From a checkpoint of a small mixture-of-experts model trained on Wikipedia.
Size: 9 layers, vocabulary 8192, 42.2M parameters.
Experts: 6 picks a token, a softmax router.
Below are experts of layer 2 (counted from 0) of a mixture-of-experts language model. Rows are named router (the router's row for the expert), gate (a neuron's input weights, with its number), up (a neuron's input weights, with its number) and show model dimensions 64-127. Each number is 200 + 20 x the weight over its row's rms, rounded and kept within 0 to 999.
Before each expert's rows: "gets" lists some tokens that make up at least twice as much of what it gets as of all text. This comes from a sample of Wikipedia text that the model never trained on. Tokens count by the router's weight.

# expert 15
gets: " as", " that", "ing", " with", " called", " of"
router,177,214,193,191,226,177,190,220,191,191,203,177,184,232,221,231,225,212,193,204,179,191,215,205,193,170,222,188,194,187,184,225,181,148,201,217,210,202,223,193,213,202,190,164,170,220,195,199,176,222,191,180,226,217,216,215,231,210,168,203,187,162,228,191
gate0,148,181,218,216,224,232,212,200,221,203,186,144,188,208,215,201,192,180,177,200,207,204,199,237,213,222,226,202,206,198,205,206,197,194,201,167,235,210,226,210,230,193,231,217,167,212,246,218,207,218,191,194,183,200,203,187,183,190,178,218,180,192,227,212
up0,213,199,190,213,191,228,200,196,214,187,200,203,200,211,183,184,213,182,173,216,174,167,213,173,212,185,222,236,190,202,202,214,151,176,217,216,247,198,199,193,208,200,197,206,193,147,194,208,203,192,227,227,199,194,212,178,197,181,200,194,186,226,198,219
gate1,207,170,190,209,196,230,200,194,213,217,199,170,239,204,210,219,177,182,248,161,188,198,200,183,192,210,201,220,213,215,205,205,163,187,196,214,217,145,205,177,208,214,152,202,203,212,206,213,206,209,220,188,204,184,184,204,240,234,210,216,220,195,232,243
up1,201,192,200,235,178,184,193,249,221,196,213,201,214,199,170,185,191,194,209,179,232,194,228,206,172,194,194,218,187,194,215,190,182,175,151,210,188,187,205,213,211,187,173,199,182,164,174,209,183,186,233,193,186,186,169,236,222,184,168,187,209,203,222,232
gate2,193,219,175,173,217,186,214,187,198,203,186,190,152,208,163,212,210,186,226,146,164,203,163,220,212,190,195,192,169,211,205,180,199,216,195,211,227,229,240,195,168,169,203,208,223,206,208,223,190,184,181,175,196,196,167,166,220,195,198,196,203,206,225,201
up2,218,271,196,212,174,206,187,219,225,226,208,209,187,218,217,206,219,215,188,197,228,200,185,169,179,239,196,177,229,208,203,228,224,200,214,169,166,212,170,180,213,193,247,175,210,187,213,172,205,160,200,215,168,189,202,195,192,197,175,172,198,211,186,191

# expert 117
gets: " of", " as", " at", " in", " under", " with"
router,206,177,185,192,226,227,211,215,213,203,205,174,192,204,241,233,224,210,201,204,206,172,180,234,209,172,209,210,205,214,195,161,185,189,220,201,192,179,212,171,209,215,181,175,168,209,196,188,202,207,162,194,204,227,191,191,215,228,203,230,231,174,217,194
gate0,231,195,185,179,191,153,185,196,191,154,142,195,236,207,213,197,212,199,198,209,190,164,230,195,189,225,169,174,199,154,216,206,220,184,183,228,180,153,190,215,216,179,197,194,174,210,203,214,184,190,199,217,207,234,215,230,179,215,206,216,175,189,205,181
up0,218,213,174,193,183,211,205,219,240,147,163,180,225,203,187,193,204,183,182,233,192,162,243,189,220,209,173,203,167,223,200,196,216,198,205,195,202,176,229,201,213,184,205,199,182,184,181,200,189,220,201,231,198,225,214,212,214,210,190,196,161,186,193,203
gate1,184,189,215,213,240,179,191,244,229,193,179,207,208,186,147,161,189,208,204,206,220,163,197,181,166,176,204,198,197,203,216,173,198,179,227,204,200,197,178,211,201,209,203,236,214,207,201,243,165,188,213,209,185,206,201,196,206,208,206,205,223,176,192,175
up1,195,205,178,194,228,153,215,203,201,211,207,210,194,165,184,183,199,219,156,200,195,217,163,180,197,183,196,214,199,212,182,219,164,177,222,205,210,217,185,187,203,216,224,201,215,181,177,227,185,183,212,205,199,194,217,209,196,226,199,221,202,179,190,175
gate2,216,198,206,211,198,201,207,194,234,241,188,184,185,237,229,216,209,202,183,201,170,189,179,198,176,198,234,182,178,204,164,195,195,193,200,209,206,213,177,234,193,160,193,220,178,175,166,186,198,181,246,186,181,166,242,227,222,166,188,183,188,181,210,181
up2,239,184,210,207,200,218,186,177,212,190,171,204,196,222,246,197,167,238,198,207,160,182,190,198,175,194,228,180,194,175,184,184,139,206,197,199,199,184,189,213,191,159,191,155,176,174,170,177,225,208,239,218,183,180,221,198,206,170,200,179,218,232,207,220

# expert 97
gets: "z", "it", "k", "ach", "ad", "iz"
router,188,173,204,166,220,197,180,189,219,197,226,187,206,194,206,173,181,202,208,214,181,203,213,227,236,206,208,241,208,222,187,159,191,247,178,189,191,201,210,220,175,187,250,172,198,187,219,216,201,184,234,218,191,180,216,228,223,213,187,185,186,226,187,223
gate0,199,230,242,232,180,238,203,187,207,203,170,240,191,242,168,180,168,223,193,234,175,184,178,192,175,217,203,212,208,178,194,198,183,227,204,190,175,198,189,178,217,210,190,193,163,218,191,232,214,173,192,193,210,174,191,230,174,191,171,189,216,179,214,233
up0,212,198,241,163,214,245,196,249,199,193,224,186,202,229,176,193,159,231,189,248,204,194,206,225,194,196,210,195,210,205,211,197,189,177,206,191,146,174,217,220,199,185,205,194,227,249,226,213,169,186,189,172,222,222,210,212,179,186,174,196,205,217,197,221
gate1,232,191,216,195,235,176,211,192,202,194,199,199,194,235,201,248,191,213,203,181,206,233,188,199,190,173,164,218,216,193,206,203,210,148,190,193,187,186,208,199,205,177,183,211,210,209,234,202,232,184,198,217,191,204,202,213,166,224,198,194,203,208,208,202
up1,181,171,219,191,195,233,193,191,198,205,202,183,197,202,210,257,200,215,176,179,199,213,232,224,184,173,164,226,201,202,183,183,220,197,195,196,166,170,213,188,206,190,188,215,190,266,232,205,244,194,219,201,193,178,198,219,208,197,176,170,219,207,196,155
gate2,226,217,221,220,200,207,200,231,207,190,217,207,179,231,220,166,196,203,206,209,182,201,227,203,205,218,175,212,195,213,208,192,223,219,209,231,197,188,211,195,186,168,163,216,229,177,226,224,156,194,165,195,214,207,205,188,192,197,188,186,187,225,241,190
up2,177,209,217,198,157,207,213,231,218,184,213,211,177,192,166,228,176,225,167,221,185,197,219,218,207,190,233,177,197,188,198,201,189,187,202,189,217,211,177,216,188,218,209,216,171,200,169,199,186,208,205,187,167,251,203,205,219,213,198,147,201,161,167,210

# expert 126
gets: "in", "d", " m", " d", "m", "en"
router,196,202,197,225,210,215,195,222,166,221,216,195,202,206,171,246,190,223,201,198,180,237,190,171,160,170,173,189,222,228,215,200,176,210,193,222,215,179,228,187,187,188,178,213,184,231,209,166,222,215,190,202,206,201,207,201,191,205,171,194,200,197,201,213
gate0,214,203,183,197,208,170,215,170,241,201,228,184,221,228,194,206,213,192,190,216,182,198,164,217,193,173,220,182,160,194,186,190,209,224,238,202,187,187,210,212,221,210,186,195,204,196,200,227,213,184,199,187,207,224,201,184,197,222,176,192,215,218,182,224
up0,200,183,157,177,207,169,210,197,198,217,180,226,201,223,196,198,199,194,192,191,182,185,185,192,179,167,200,206,170,194,213,175,190,215,198,206,186,183,182,207,213,201,173,230,170,226,192,204,204,173,193,201,170,185,211,201,211,254,218,186,239,215,156,175
gate1,179,189,214,214,185,193,192,196,203,198,219,165,198,205,200,199,175,197,167,189,210,179,184,222,174,229,175,176,205,199,194,247,186,233,166,217,217,218,188,191,182,217,195,200,199,197,199,179,176,207,198,169,195,239,194,197,203,224,174,230,198,193,212,224
up1,176,211,223,195,171,194,201,208,252,204,243,176,192,226,198,227,211,214,199,210,186,213,209,213,207,217,223,181,206,182,193,238,189,190,206,228,212,218,187,188,172,150,190,221,208,185,220,178,185,188,224,163,212,190,192,184,196,189,223,212,225,166,181,215
gate2,193,216,188,178,220,171,197,171,165,204,197,146,208,209,199,214,187,198,210,206,192,196,198,251,197,208,185,186,195,199,213,207,205,174,248,222,217,177,211,240,205,171,192,198,188,206,164,232,220,207,197,236,217,204,200,162,199,235,208,213,209,224,173,208
up2,209,211,189,209,240,209,213,172,151,194,213,197,214,195,216,200,192,209,204,167,169,236,227,207,180,196,201,187,175,162,208,232,229,201,230,218,225,203,207,217,197,193,188,198,202,173,224,206,188,189,185,207,206,169,170,171,206,208,232,219,187,204,215,192

# expert 26
gets: " the", "ate", "ous", ";", "ia", "'s"
router,186,205,196,225,194,193,197,184,193,184,185,186,204,178,238,220,234,214,200,195,186,214,175,190,213,233,213,208,206,205,220,203,197,168,185,216,197,185,200,203,217,212,217,148,215,198,203,214,202,232,233,236,218,179,197,181,224,221,222,196,209,177,175,193
gate0,191,197,213,179,188,162,227,153,210,183,225,191,166,206,216,228,183,216,197,147,194,230,197,219,216,185,230,207,191,222,184,209,177,215,189,220,213,163,222,214,185,205,186,202,204,175,220,215,231,224,220,201,196,219,189,230,177,228,234,218,197,194,234,241
up0,178,194,193,192,212,204,201,139,178,181,215,165,181,171,200,228,188,191,189,171,229,203,208,224,195,153,207,182,180,201,165,237,191,221,205,238,194,190,209,180,172,186,163,210,216,202,204,212,222,203,212,214,195,205,172,214,178,215,237,205,217,158,221,212
gate1,205,212,191,201,215,219,212,192,227,212,219,206,228,181,219,225,207,226,216,226,169,207,196,220,185,221,186,228,237,196,204,195,207,189,194,228,203,217,166,204,186,232,177,187,247,184,237,195,208,224,184,210,164,229,228,200,176,243,222,177,250,179,200,189
up1,195,172,231,173,212,245,193,174,192,188,178,188,199,173,182,147,170,175,199,192,207,197,223,225,199,173,190,194,200,195,166,179,222,196,207,221,196,209,175,168,222,173,239,188,188,200,194,214,182,211,210,195,198,199,202,169,220,202,177,176,250,213,211,164
gate2,173,232,184,232,215,223,206,204,213,191,219,204,187,202,181,182,223,184,216,222,218,188,206,199,190,222,191,157,159,203,198,242,192,183,216,211,166,212,203,212,159,202,204,188,196,237,186,190,203,208,192,195,205,228,211,186,170,201,211,187,205,206,237,202
up2,239,190,213,198,221,154,225,190,178,219,212,192,198,200,196,185,236,216,250,181,199,196,210,209,222,207,222,246,217,213,218,192,156,179,204,191,196,215,177,199,203,190,208,165,216,209,185,194,194,179,218,174,207,190,223,208,215,223,196,248,224,222,172,197

# expert 24
gets: "en", "n", "on", "ar", "m", "r"
router,197,219,223,196,203,213,174,190,188,207,187,184,220,212,192,210,198,181,214,204,180,219,176,210,159,220,187,200,210,215,235,192,195,213,189,228,214,174,203,167,192,183,195,189,192,197,222,214,209,214,178,212,209,205,195,229,205,178,200,165,238,222,202,206
gate0,226,181,200,199,194,225,199,191,211,195,212,203,179,174,192,171,212,189,203,195,204,218,190,199,181,231,213,215,196,202,181,220,183,199,211,247,195,176,204,216,189,225,193,197,239,181,190,197,207,221,179,172,194,206,183,188,228,180,163,247,192,185,180,207
up0,195,228,204,179,211,196,215,213,181,195,205,208,223,204,187,220,196,216,163,197,182,195,183,187,215,217,185,177,231,196,236,183,202,223,174,173,159,214,215,198,208,164,188,200,166,203,205,220,214,162,167,235,220,213,208,207,186,213,197,190,197,160,222,177
gate1,208,191,197,183,150,195,200,208,212,169,187,196,185,194,253,195,207,199,222,216,221,185,179,153,159,239,204,206,202,204,179,190,213,208,189,196,223,203,177,205,200,180,209,201,173,188,212,197,239,207,215,186,249,200,184,226,168,232,229,187,169,209,233,221
up1,204,207,215,227,228,186,176,190,192,230,210,188,235,187,157,217,194,203,210,215,173,186,213,216,234,215,195,202,188,180,216,197,178,210,192,205,193,173,221,200,208,195,206,224,161,170,215,197,179,213,198,209,174,187,199,144,218,195,173,188,214,177,174,184
gate2,231,191,203,170,224,205,173,222,159,165,172,228,196,200,169,194,205,212,197,186,204,224,191,203,197,208,183,200,192,203,182,191,184,209,206,209,187,204,220,200,171,215,191,204,180,231,169,170,242,185,225,222,185,223,181,216,222,223,214,227,186,221,246,200
up2,207,222,195,226,156,179,217,191,163,207,203,217,194,201,193,206,211,171,195,229,178,213,182,164,219,230,197,192,188,188,219,198,235,149,185,239,173,199,199,229,217,200,186,198,214,196,187,215,232,213,185,201,193,219,195,202,224,171,211,184,229,214,158,224

# expert 89
gets: " |", ";", " 0;", " –;", " —;", " 1;"
router,188,180,222,158,192,195,219,213,206,208,188,182,204,180,188,197,200,173,216,175,176,211,204,170,228,174,179,162,206,161,228,186,215,226,213,216,216,228,170,163,202,208,189,201,218,223,228,207,198,203,243,235,216,183,226,205,212,178,223,192,227,186,173,190
gate0,199,221,174,206,219,187,211,171,202,207,208,222,210,199,154,211,194,206,163,165,201,185,206,195,211,202,146,197,181,202,213,186,179,199,187,238,190,246,174,162,213,228,217,192,237,180,185,182,209,223,156,182,222,205,182,213,191,250,208,211,228,216,166,151
up0,172,183,205,205,185,199,173,210,217,246,223,210,192,206,166,195,194,220,207,198,206,202,172,212,173,202,155,213,175,187,226,194,218,167,152,221,196,210,186,166,199,215,236,199,201,203,201,229,203,232,222,233,223,217,199,201,195,226,196,210,216,194,203,138
gate1,204,179,205,209,201,199,182,171,187,234,196,200,159,192,204,234,152,229,226,152,191,205,214,212,241,201,243,200,197,203,208,222,195,180,177,209,192,209,235,219,189,179,205,225,162,189,216,213,176,208,221,167,218,199,195,173,211,210,212,220,161,172,227,194
up1,182,202,219,220,199,228,196,197,153,182,188,196,200,195,207,215,180,185,203,216,195,181,182,189,200,178,195,217,168,222,215,230,188,200,176,166,165,189,219,200,203,214,256,212,199,219,220,226,187,205,218,218,196,194,183,176,197,219,197,181,174,171,187,184
gate2,211,206,225,206,203,227,170,204,209,186,182,168,230,237,198,194,249,207,230,196,186,169,195,191,201,176,213,211,236,200,177,187,225,178,210,172,236,151,169,216,179,183,185,230,201,230,213,206,197,199,207,204,196,170,236,208,176,190,201,210,184,186,189,256
up2,191,213,232,189,209,178,200,234,174,197,198,220,189,171,203,212,188,218,201,211,185,217,161,209,214,174,218,191,182,169,222,199,212,174,194,197,144,260,204,233,196,211,206,150,202,195,184,184,185,204,165,193,224,215,164,171,192,211,193,210,214,216,163,212

# expert 0
gets: "er", "ig", "as", "ill", "man", "or"
router,197,221,224,179,217,216,152,203,214,173,239,210,250,201,218,190,210,189,207,187,194,229,218,227,242,228,196,211,215,210,203,190,172,211,212,213,169,174,214,217,194,217,233,153,206,194,212,186,229,215,221,214,211,200,198,209,208,186,165,201,217,210,176,204
gate0,174,230,214,188,188,208,181,205,183,224,150,199,187,177,143,197,193,203,193,179,199,185,242,230,204,192,168,198,216,227,216,186,193,200,225,209,188,209,177,204,194,213,206,219,181,200,166,210,214,185,179,205,210,201,220,170,187,203,196,230,215,168,212,191
up0,206,194,216,166,197,209,233,193,191,167,233,198,205,206,248,191,207,213,201,226,235,213,164,203,218,203,236,221,195,183,221,162,224,212,160,193,188,206,195,183,230,181,195,177,216,204,220,197,201,211,222,213,180,189,184,203,175,183,194,173,180,219,176,193
gate1,214,195,190,209,188,211,191,209,208,224,178,215,191,200,187,225,206,195,210,204,204,228,235,211,219,181,227,224,209,232,192,171,212,234,196,210,190,198,200,171,221,200,231,193,187,235,194,181,174,206,199,213,197,185,199,228,177,175,171,205,173,209,214,168
up1,208,208,229,211,210,169,186,205,186,172,226,188,189,197,186,175,199,184,208,177,204,190,157,194,191,218,181,180,184,171,227,196,214,172,213,162,186,211,203,213,178,223,187,216,221,198,208,214,228,185,231,163,181,195,173,194,214,198,212,188,211,195,211,204
gate2,198,169,221,186,192,164,186,202,158,208,216,173,199,230,222,242,225,216,175,194,194,216,167,220,148,229,231,184,209,210,208,230,222,158,193,228,203,149,217,194,196,182,206,220,201,197,189,187,209,180,173,210,196,210,169,202,215,183,194,185,204,205,194,209
up2,206,184,233,148,193,186,222,179,152,225,188,189,191,220,210,203,211,220,192,209,206,186,198,203,171,228,219,166,192,166,215,205,206,147,221,186,199,158,224,213,224,187,209,165,197,189,197,199,213,208,177,218,211,210,185,199,219,195,202,196,245,182,194,189

# expert 74
gets: "ed", "ing", "ated", " more", "able", " other"
router,202,209,200,215,221,176,253,203,189,190,183,192,167,212,193,242,216,223,188,196,222,194,181,197,216,169,192,157,203,182,210,231,176,165,223,210,215,216,208,207,177,190,200,218,217,184,173,214,182,179,206,178,214,203,192,176,187,211,196,209,182,184,235,188
gate0,155,204,206,193,240,160,162,163,207,169,214,214,191,214,253,205,189,218,213,172,169,196,211,218,213,194,236,173,192,212,192,232,182,180,248,184,181,177,171,186,230,224,180,186,195,198,189,186,232,212,214,183,187,190,240,208,208,227,172,190,179,184,165,197
up0,244,194,183,214,187,227,206,205,199,213,192,200,215,167,157,157,221,165,211,218,256,218,201,182,220,205,187,231,202,210,230,198,201,194,191,167,219,225,189,206,200,167,200,202,196,209,239,201,149,192,171,203,226,198,181,179,190,218,205,186,177,212,239,183
gate1,220,209,219,219,214,195,226,179,201,197,175,178,168,226,202,220,186,209,246,155,235,196,222,222,218,179,172,193,199,198,223,224,192,214,171,207,220,170,178,214,192,172,215,209,220,167,222,179,214,203,191,208,150,184,195,200,223,211,220,231,193,185,220,191
up1,155,191,185,189,200,198,209,239,195,175,191,191,190,228,204,225,225,189,196,179,207,205,206,221,230,220,242,168,196,229,243,181,236,208,164,230,199,195,184,214,192,190,220,177,200,213,194,221,182,216,198,206,181,154,194,216,198,199,223,182,202,204,199,215
gate2,194,182,181,176,161,191,218,203,229,181,222,173,199,234,227,176,176,253,167,209,182,198,213,181,203,188,172,210,210,173,180,181,224,191,250,206,253,206,196,170,222,156,205,181,176,218,216,171,179,210,200,212,207,180,145,188,197,201,190,216,164,198,194,227
up2,194,193,243,193,216,212,220,227,207,206,227,198,190,198,172,180,168,192,222,175,194,189,197,216,201,173,227,204,166,216,233,201,164,222,135,174,187,165,194,213,200,214,181,236,197,174,208,223,189,175,187,210,205,219,204,185,213,187,183,181,195,229,206,155

# expert 98
gets: "C", "S", "P", "I", "D", "E"
router,203,197,205,203,183,205,190,186,196,201,217,185,180,213,210,209,192,214,175,229,204,166,214,195,213,214,184,198,213,194,213,194,206,226,201,195,197,169,163,217,225,199,181,220,214,197,193,160,197,179,186,174,174,215,181,193,210,206,187,187,185,231,191,189
gate0,187,196,199,200,214,221,171,200,188,203,175,179,209,186,186,204,212,220,235,194,219,209,214,221,168,170,236,197,212,182,196,250,186,147,186,232,225,215,205,217,221,206,198,194,175,201,186,183,177,249,210,206,199,192,182,192,248,189,222,249,232,177,201,182
up0,169,216,203,195,183,245,174,213,179,216,156,149,183,190,198,231,180,222,191,209,194,237,178,236,191,200,219,208,203,208,229,198,187,172,196,229,246,196,176,203,233,190,241,189,178,203,169,194,189,190,181,217,197,201,180,205,203,187,209,226,217,206,186,181
gate1,214,239,187,164,186,207,190,183,189,228,195,217,215,194,218,209,202,167,195,213,244,237,205,195,225,187,179,182,230,173,215,199,198,197,225,192,197,182,217,193,193,183,198,176,212,229,201,185,199,156,179,190,169,184,188,194,245,203,258,154,202,235,176,232
up1,207,175,218,217,209,185,239,223,217,161,201,226,175,228,182,174,206,190,211,196,211,173,229,199,187,224,235,189,174,210,166,188,224,203,185,191,220,222,228,170,191,207,195,229,205,202,212,193,230,198,217,220,205,182,223,225,154,204,174,196,219,190,218,219
gate2,203,205,201,213,225,203,218,204,248,214,229,192,171,190,192,162,211,192,193,170,193,228,199,184,211,221,205,210,195,226,183,202,222,216,185,176,193,184,188,226,160,202,213,214,193,141,247,228,218,177,209,217,201,194,247,172,180,220,194,196,178,193,194,213
up2,197,200,194,186,209,172,184,163,185,212,176,207,210,204,227,224,195,172,187,232,218,163,171,208,197,166,184,213,230,169,239,182,197,178,236,207,186,233,188,170,220,179,150,178,203,237,172,182,208,220,184,205,214,241,185,229,215,161,224,203,231,210,196,196

# expert 40
gets: "iv", "ac", "ot", "av", "it", "ar"
router,200,183,214,184,232,226,203,184,198,199,189,195,184,167,209,227,194,197,195,202,172,241,178,218,210,246,174,241,210,216,208,181,179,220,171,211,224,190,222,180,179,203,228,184,197,200,201,212,219,173,177,244,202,178,197,245,183,210,181,206,175,206,213,201
gate0,194,196,221,204,177,188,170,176,177,165,183,185,222,180,223,229,176,203,204,197,223,233,187,203,189,198,212,173,179,190,186,212,204,206,212,236,207,212,177,209,186,152,221,189,214,217,165,174,184,216,215,216,188,174,201,211,176,202,182,170,215,202,183,149
up0,179,249,207,167,227,212,187,185,197,217,193,149,206,210,201,202,191,164,161,222,201,229,201,175,238,190,186,200,178,243,190,208,180,213,156,228,226,225,182,203,214,194,210,252,196,190,207,201,186,195,192,204,188,232,204,182,163,259,207,208,203,201,206,185
gate1,200,235,214,180,168,156,210,211,179,181,208,188,251,245,203,222,185,201,202,183,226,216,230,244,160,193,194,171,206,212,198,221,202,231,185,211,191,195,192,208,201,221,202,195,185,182,198,180,225,149,170,179,185,194,247,195,180,188,201,171,182,223,211,201
up1,193,235,221,199,186,190,161,222,218,183,219,208,234,234,172,218,197,176,194,185,204,208,217,215,179,197,176,184,184,200,231,213,218,212,169,184,196,186,203,169,185,216,198,201,213,165,195,194,222,196,173,225,203,207,225,173,201,180,193,184,199,217,222,177
gate2,181,193,202,198,238,187,246,204,204,213,179,176,171,164,180,196,191,219,221,174,208,191,208,206,194,165,192,200,211,206,216,207,185,209,161,202,197,187,193,204,197,224,221,199,220,219,171,195,193,203,214,198,214,210,216,177,204,209,210,219,215,190,222,230
up2,215,190,212,187,209,207,230,242,215,206,193,191,222,209,214,177,181,242,219,218,185,187,239,214,211,155,222,185,226,211,226,205,181,196,146,209,210,216,205,194,210,205,212,184,236,223,208,172,170,200,219,199,168,222,213,202,188,203,173,222,225,197,187,208

# expert 105
gets: " with", " over", " about", " by", " than", " to"
router,181,241,166,178,190,186,230,244,207,199,194,186,175,212,211,216,217,219,167,228,189,167,178,216,194,200,193,165,190,210,183,192,167,177,247,213,219,232,217,193,172,174,192,216,194,190,184,202,209,203,208,167,186,212,201,187,202,221,190,224,191,192,191,199
gate0,190,184,140,208,178,251,213,223,197,154,175,214,152,211,171,209,181,242,237,193,212,210,197,214,182,188,200,150,199,180,194,190,190,187,192,206,242,208,223,219,189,192,201,190,171,180,192,245,184,186,195,204,184,198,205,233,211,194,236,147,186,208,201,210
up0,192,211,225,178,225,187,223,196,205,182,183,200,188,205,194,206,197,193,200,175,218,170,166,233,208,234,168,183,234,196,198,211,206,209,208,191,165,220,161,188,204,213,238,224,169,251,189,224,204,176,209,166,173,213,205,184,173,230,200,201,214,167,187,199
gate1,213,174,183,193,200,180,215,182,164,162,213,180,217,158,190,191,201,229,226,253,185,191,219,212,193,172,193,159,178,228,195,204,192,195,230,184,185,183,192,190,211,227,156,177,181,197,171,220,185,209,207,193,214,179,200,199,198,207,177,193,160,186,184,195
up1,203,229,210,196,207,167,202,169,197,189,164,224,221,210,189,221,218,203,198,192,195,178,167,169,232,212,171,222,181,187,209,176,221,205,202,194,213,178,222,205,190,171,190,182,183,205,211,210,197,161,173,160,201,186,185,203,153,157,199,210,210,200,202,183
gate2,218,180,188,177,210,206,235,196,211,178,216,181,215,249,186,208,212,226,217,204,199,181,213,206,202,209,216,203,185,216,217,181,199,214,202,208,256,167,241,221,182,215,191,230,195,207,201,213,211,196,194,236,203,233,188,183,206,208,188,158,220,215,189,166
up2,194,182,173,199,210,231,214,220,245,211,188,179,178,223,213,247,208,216,219,205,206,173,215,214,224,193,227,177,204,199,208,176,182,219,203,221,260,207,236,155,204,203,209,204,216,210,202,208,232,209,219,186,195,214,216,145,180,205,219,196,189,212,225,189

# expert 50
gets: "er", "is", "ach", "il", "ter", "ut"
router,184,205,187,225,228,229,221,178,197,211,217,201,211,190,188,228,189,188,205,199,209,203,172,210,204,231,195,199,218,206,206,230,218,191,207,190,213,195,215,210,156,187,234,224,213,224,188,207,189,183,168,205,206,183,206,197,173,223,155,194,198,195,224,193
gate0,196,196,204,237,224,217,254,193,198,162,207,191,184,207,187,207,175,214,239,194,199,225,202,200,212,182,191,190,170,190,210,226,197,205,215,204,205,222,243,202,164,177,183,207,205,192,196,245,207,210,197,175,198,186,204,199,211,170,218,202,217,215,197,191
up0,221,188,189,176,189,192,179,192,195,232,189,264,158,210,201,216,208,199,209,205,192,180,173,195,196,231,217,206,219,211,200,171,204,182,173,152,209,210,200,205,220,192,213,213,201,208,188,145,186,216,193,215,227,224,158,211,184,220,156,205,223,159,195,228
gate1,230,201,205,172,209,190,204,157,220,173,195,188,185,221,189,204,183,204,194,233,204,189,219,198,218,177,222,228,165,215,218,196,178,209,179,173,194,193,191,191,210,218,191,205,163,225,201,237,202,203,229,193,199,237,154,194,229,198,194,164,145,235,178,243
up1,217,201,200,203,198,181,191,222,183,169,209,217,194,201,233,201,177,196,184,205,197,215,199,200,176,195,225,192,204,200,236,210,209,213,178,200,193,191,187,177,199,214,181,202,226,216,198,176,219,220,141,158,173,202,184,184,184,216,192,176,194,200,210,184
gate2,196,148,210,209,176,204,181,187,226,143,220,190,190,214,224,183,181,173,205,179,215,186,186,201,213,198,201,221,186,220,205,179,198,214,180,202,187,198,194,219,181,205,165,179,242,210,187,174,220,218,192,168,189,200,169,180,180,194,194,174,167,191,183,205
up2,194,236,192,176,211,201,224,211,192,209,196,208,196,184,173,224,199,231,222,218,177,208,217,243,162,219,229,194,185,209,208,182,212,189,177,186,189,230,168,216,216,185,205,198,188,217,211,215,193,218,206,225,212,250,222,188,238,187,208,222,197,203,194,179

# expert 42
gets: " |", " in", "\n ", " for", " won", " against"
router,206,209,165,172,169,166,230,208,230,220,188,211,204,183,165,189,204,206,223,208,184,196,217,188,236,153,186,220,158,217,198,218,196,210,215,223,231,206,203,183,187,195,176,205,230,206,188,160,211,180,232,204,218,228,229,201,211,198,207,186,226,192,182,208
gate0,174,199,189,196,200,218,189,204,224,178,182,188,229,188,198,183,200,189,205,211,220,211,178,186,220,206,185,208,174,149,198,175,226,193,212,206,225,154,183,218,187,182,239,170,183,226,204,218,210,194,213,162,174,215,168,212,233,214,205,188,179,185,207,212
up0,211,227,161,206,234,189,176,201,209,211,207,218,212,194,208,169,193,171,181,195,185,212,173,186,210,229,188,207,198,228,237,156,178,192,179,190,188,162,194,205,215,211,175,191,196,164,212,186,221,208,173,210,200,197,199,191,200,183,214,228,217,188,160,204
gate1,210,177,244,182,234,222,220,146,162,183,202,206,210,205,208,180,195,200,243,229,207,172,214,197,217,203,186,201,198,178,198,171,203,213,189,208,164,148,176,174,207,192,182,201,187,207,202,218,188,209,189,187,185,205,157,188,193,203,198,210,216,201,181,205
up1,194,218,155,187,194,195,196,248,225,201,203,183,177,194,217,237,223,199,165,179,223,210,173,197,216,181,207,200,217,230,222,216,175,195,221,196,230,238,219,226,193,230,226,213,213,186,200,169,226,209,221,212,216,190,246,202,202,195,198,180,182,208,222,186
gate2,189,220,216,177,193,232,251,207,217,185,208,199,197,187,207,188,199,200,184,203,186,216,184,218,213,174,194,189,198,205,208,163,220,192,179,222,192,219,199,195,169,212,198,177,222,210,194,223,236,214,211,215,224,192,199,211,179,190,194,191,254,223,190,222
up2,178,237,224,211,187,182,176,197,188,219,211,191,242,175,215,185,186,184,189,215,199,211,189,180,190,203,170,228,200,168,238,178,190,224,214,205,225,232,234,211,204,233,155,170,220,193,209,179,191,193,200,192,212,228,207,206,196,186,201,192,211,201,155,190